From a checkpoint of a small mixture-of-experts model trained on Wikipedia.
Size: 10 layers, width 512, vocabulary 8192, 234M parameters.
Experts: 80 experts in each of 9 layers, a softmax router, 40 empty slots to pick.
Training: a variant of Adam for the experts, 1809M tokens, 6901 steps.
Below are experts of layer 2 (counted from 0) of a mixture-of-experts language model. Rows are named router (the router's row for the expert) and show model dimensions 128-191. Each number is 128 + 24 x the weight over its row's rms, rounded and kept within 0 to 255. Numbers have three digits each.
After each expert's rows: a language model's description of what the expert responds to. This comes from a sample of Wikipedia text that the model never trained on.

# expert 4
router:104167167137090121137160102171116119091162210128119130183150148122087158126126094139153130132121152159119127084107073124129104152117117142087117142120085164122132127153118099123110094105154167
Closing pipe characters ending cells or rows in wiki tables of results, election tallies and squads, e.g. "| Win |", "| 0 | 0".

# expert 54
router:115154191154117097119169099123133122113125122125082120147128130123106131141116169165125166100136205134127136120093160126122112117152138139111142114154094111106175162117130115105112158098119161
Second and later digits of years, records and table numbers, as in 2017, 1860, 2006–07, 16.60.

# expert 31
router:120135164118108116140141074138139117110137174124109128153147128144069138141134114158140139138079140128143143124085134133118086139145125122111123109143103152123193145148116088099099101115147155
Inner digits of years and numbers, especially the 9 and 8 in 19xx and 18xx dates and table scores.

# expert 15
router:107137141101136140133149104097135110118121132082123121147144118180124129119132160148123158054113142123101152134113158112094109137120117139108145081157124185112131178142130088132110135115148136
Mid-sentence "and", "or", "&" and commas joining clauses or noun pairs in prose, as in "reform and opening".

# expert 28
router:113149135126124152140146113137138144117148126133091129138161099169111143131125154119146126105135133162130163111146148128114100132137133150094113115119145166098111157171089119117131112134123140
Nouns, ordinals and adjectives in biographical and music prose (second album, extensive, competition) plus mid-word pieces such as rector and regained.

# expert 42
router:104116149134092081127171114118138105095157142117134119159169177125083131126107151153153154129104142144154115087108108130098048169165121127095112122121092150121158146148101133105086150142156159
Occupation nouns in biography leads after a nationality, such as film director, politician and lawyer, baseball player, plus first names like Sam, John.

# expert 60
router:100185153122108132133161134140148095104165163117149121136151141142124141154141124133136124158092141176156127090077117110140108140137087141114166121180090081144144132095119162139084105091173154
Pipe separators, semicolons, dashes and short codes in sports tables and results, such as 2 – 0, 1R, DF, country codes like LUX.

# expert 6
router:086128160074086124155113125134159107130171153168085108168103115147110121112102136130143159116136159119125138117157157118120123159164088153122129114137127142118125141180116109089128147090130132
Quantifiers, adverbs and modifiers before the word they qualify, such as more, both, other, some, only, and -ly adverbs like gradually.

# expert 33
router:100144143117122086109153096125134105100161161112097120146148172137117140125114143149147140116086141136102128114117168102089097164177109152100115142146104130087125150116114075126115060109147160
Commas inside large numbers in tables, after place names or dates, and in lists of names, as in "1,13,702", "Weston, Florida".

# expert 11
router:108137161103090113125132134142104138118149155091152126166168130117104172138104162162142148113116131162157123112132150093078143133127100162084096113146102134096142125128120088136103088113192139
Capitalized first words of names, places and events, such as War in Second World War, Siege, Bay, Sea, COVID, Sugar.

# expert 62
router:105189143119130108121164118116126140137124170103094158138121142120104154126133147133146150121112131151105146125140141116133115164096145149148127118161148142141161156135053126096093122110138145
Continuation pieces of longer words and common verbs, e.g. Theological, aerial, northernmost, was, have, plus ISBN in citations.

# expert 56
router:106129183114132111138176124138135155127131155089127111195128125104092148126122151149163155119127135112137121109089130116135116158136133140113096109130125190117144115162127117076116151086140181
Mostly final s tokens marking plurals or names, e.g. Holdings, Wins, Koreans, Antunes, plus th and other short endings.

# expert 34
router:149134143122117140158145120126142101094151110105136089144147144151141131115156139115119155070067152150129158103080109128136094134138097145157119130128131100110115195123114121163098143075143173
Markdown table separators, cell pipes and opening quotes in track listings, discography tables and taxonomy lists, e.g. |---|---|, "Kal Jamuna", Infraorder.

# expert 63
router:126145138108120090125132102165167122106138120118120065117158127141141140145146130154113148105124166138131136081080126113114110125120141143140150134128112121119140169142128146129091136107151121
Field names in infobox-style "- Label:" lists, as in Species, Genre, Born, Date of death, Website, Coordinates.

# expert 41
router:116153150098144100126147107118134116127169187122110104134162128112120123118093128148153167153118137139124145099119125104107122131156141171102110134125115161098134110151109099109111101110168151
Commas, closing parentheses and closing quotes right after a name or title, as in "Justify My Love", Custoza, and also Corporation, Society, acid.

# expert 30
router:145156153153089125105165096163160080093133144101087124163175110124105128138128155121168145157115123180124130092151110142127110100142145164093139132128143125108191176129127100124142130149164156
Final pieces of personal surnames and foreign names in credits, cast lists and tables, such as -son, -mann, -ton, Smith, Khan.

# expert 10
router:059134151127100122139146159142137096113139133126119091167151138189097108140133139119152183126113118134121118122105142124117094103141138160101108145139099132137106155115085084104092143094124171
Common adjectives, nouns and function words after "the", "a" or "his" in prose, such as not, national, various, mother, every.

# expert 57
router:128115135094100139183153130142156124083171155128125097138148153145106144157115138153122118089094127120065136122108140117111123143154112141089137081149096122118157149173104094096092109118157115
Words in "== ... ==" Wikipedia section headings, as in See also, Personal life and death, Awards and nominations, Chart positions.

# expert 24
router:106164154125108114127142153101150134125142141085132079159145128106073124162075145159135183133110139145121139105133159110155076169107130133117105118182115115112118154094137110127123125083170133
Subject and object pronouns (he, she, him), plus word pieces after a k or K in foreign names and words, like Kobayashi, Kununurra.

# expert 39
router:136105162139122096100152142170136108077158155115098079140148111151133113157131129168133127100100157143097146097120152119087138138131112156114115113142124136098151176168087100143123116114139146
Table header and cell tokens in election or chart tables (Votes, Candidate, ±%, +1), plus main verbs like was, began.

# expert 29
router:112144170116152119122152089125142134095188177129095144150122127145122144142135144127173146145109149114100179107100145111146130168120149143156116131113124134123145136166141126074111134115143194
Word pieces finishing a word in descriptive science or biology prose, such as where-as, blu-ish, assum-ed, and verbs like is, are, used, shown.

# expert 2
router:146145170166100099127154109139150111112135145127091119131144144155130143155142127147109141100107155117131106101078106118113119145134118138110141111131139120131135150137074102139122141106131163
Cell entries in wiki tables such as election results, sports stats and feature lists, e.g. list, Yes, %, did not advance.

# expert 46
router:122146159163102094120130161107126140126150144132151091138152119148127151146130203162135146096103134193117130125093110072138118157114143156107132098143129128104165132112125117142091121075160167
Individual digits inside years, vote counts and percentages, especially the later digits of years such as 2006, 2024, 2050.

# expert 38
router:083101151141117123133133143106143131113116140109130140149136154146115145124137139143144137106119163148136136126112165112099071137173131173109106111167153146091128141133123131105109161099109135
Middle syllable pieces of longer words after prefixes like up, down, dis, b, e.g. up-ke-ep, ban-ner-s, b-log, branch-es.

# expert 55
router:089139136144145088138152111152142122093170108114097124131130139188116125135123171145180174143125142112134161080092147139128150137128097159128119170105087133121117125122167122125081114110155178
Colons, dashes and name pieces in biological classification lists, such as Superfamily:, Clade:, -idae, -aceae, Insecta.

# expert 44
router:105169180153108131143146104138128121068186182151128082132147119179112103134125139121148123158124149163142153127067140114153100152145133181127143121136122128113118142134096151133109115121133136
Short table cells like football positions and country codes, party names and column headers, e.g. GK, FW, BIH, Conservative, Length.

# expert 13
router:136140195135108099132132135129162128100147140074139081134139138143096129143112178154124156112079148146101153114106134130132122129142137168126136140177130127103131151115127094116135123123140145
The digits 1 and 2 starting multi-digit numbers in tables, years and statistics, such as 1967, 16,342, 22.13%.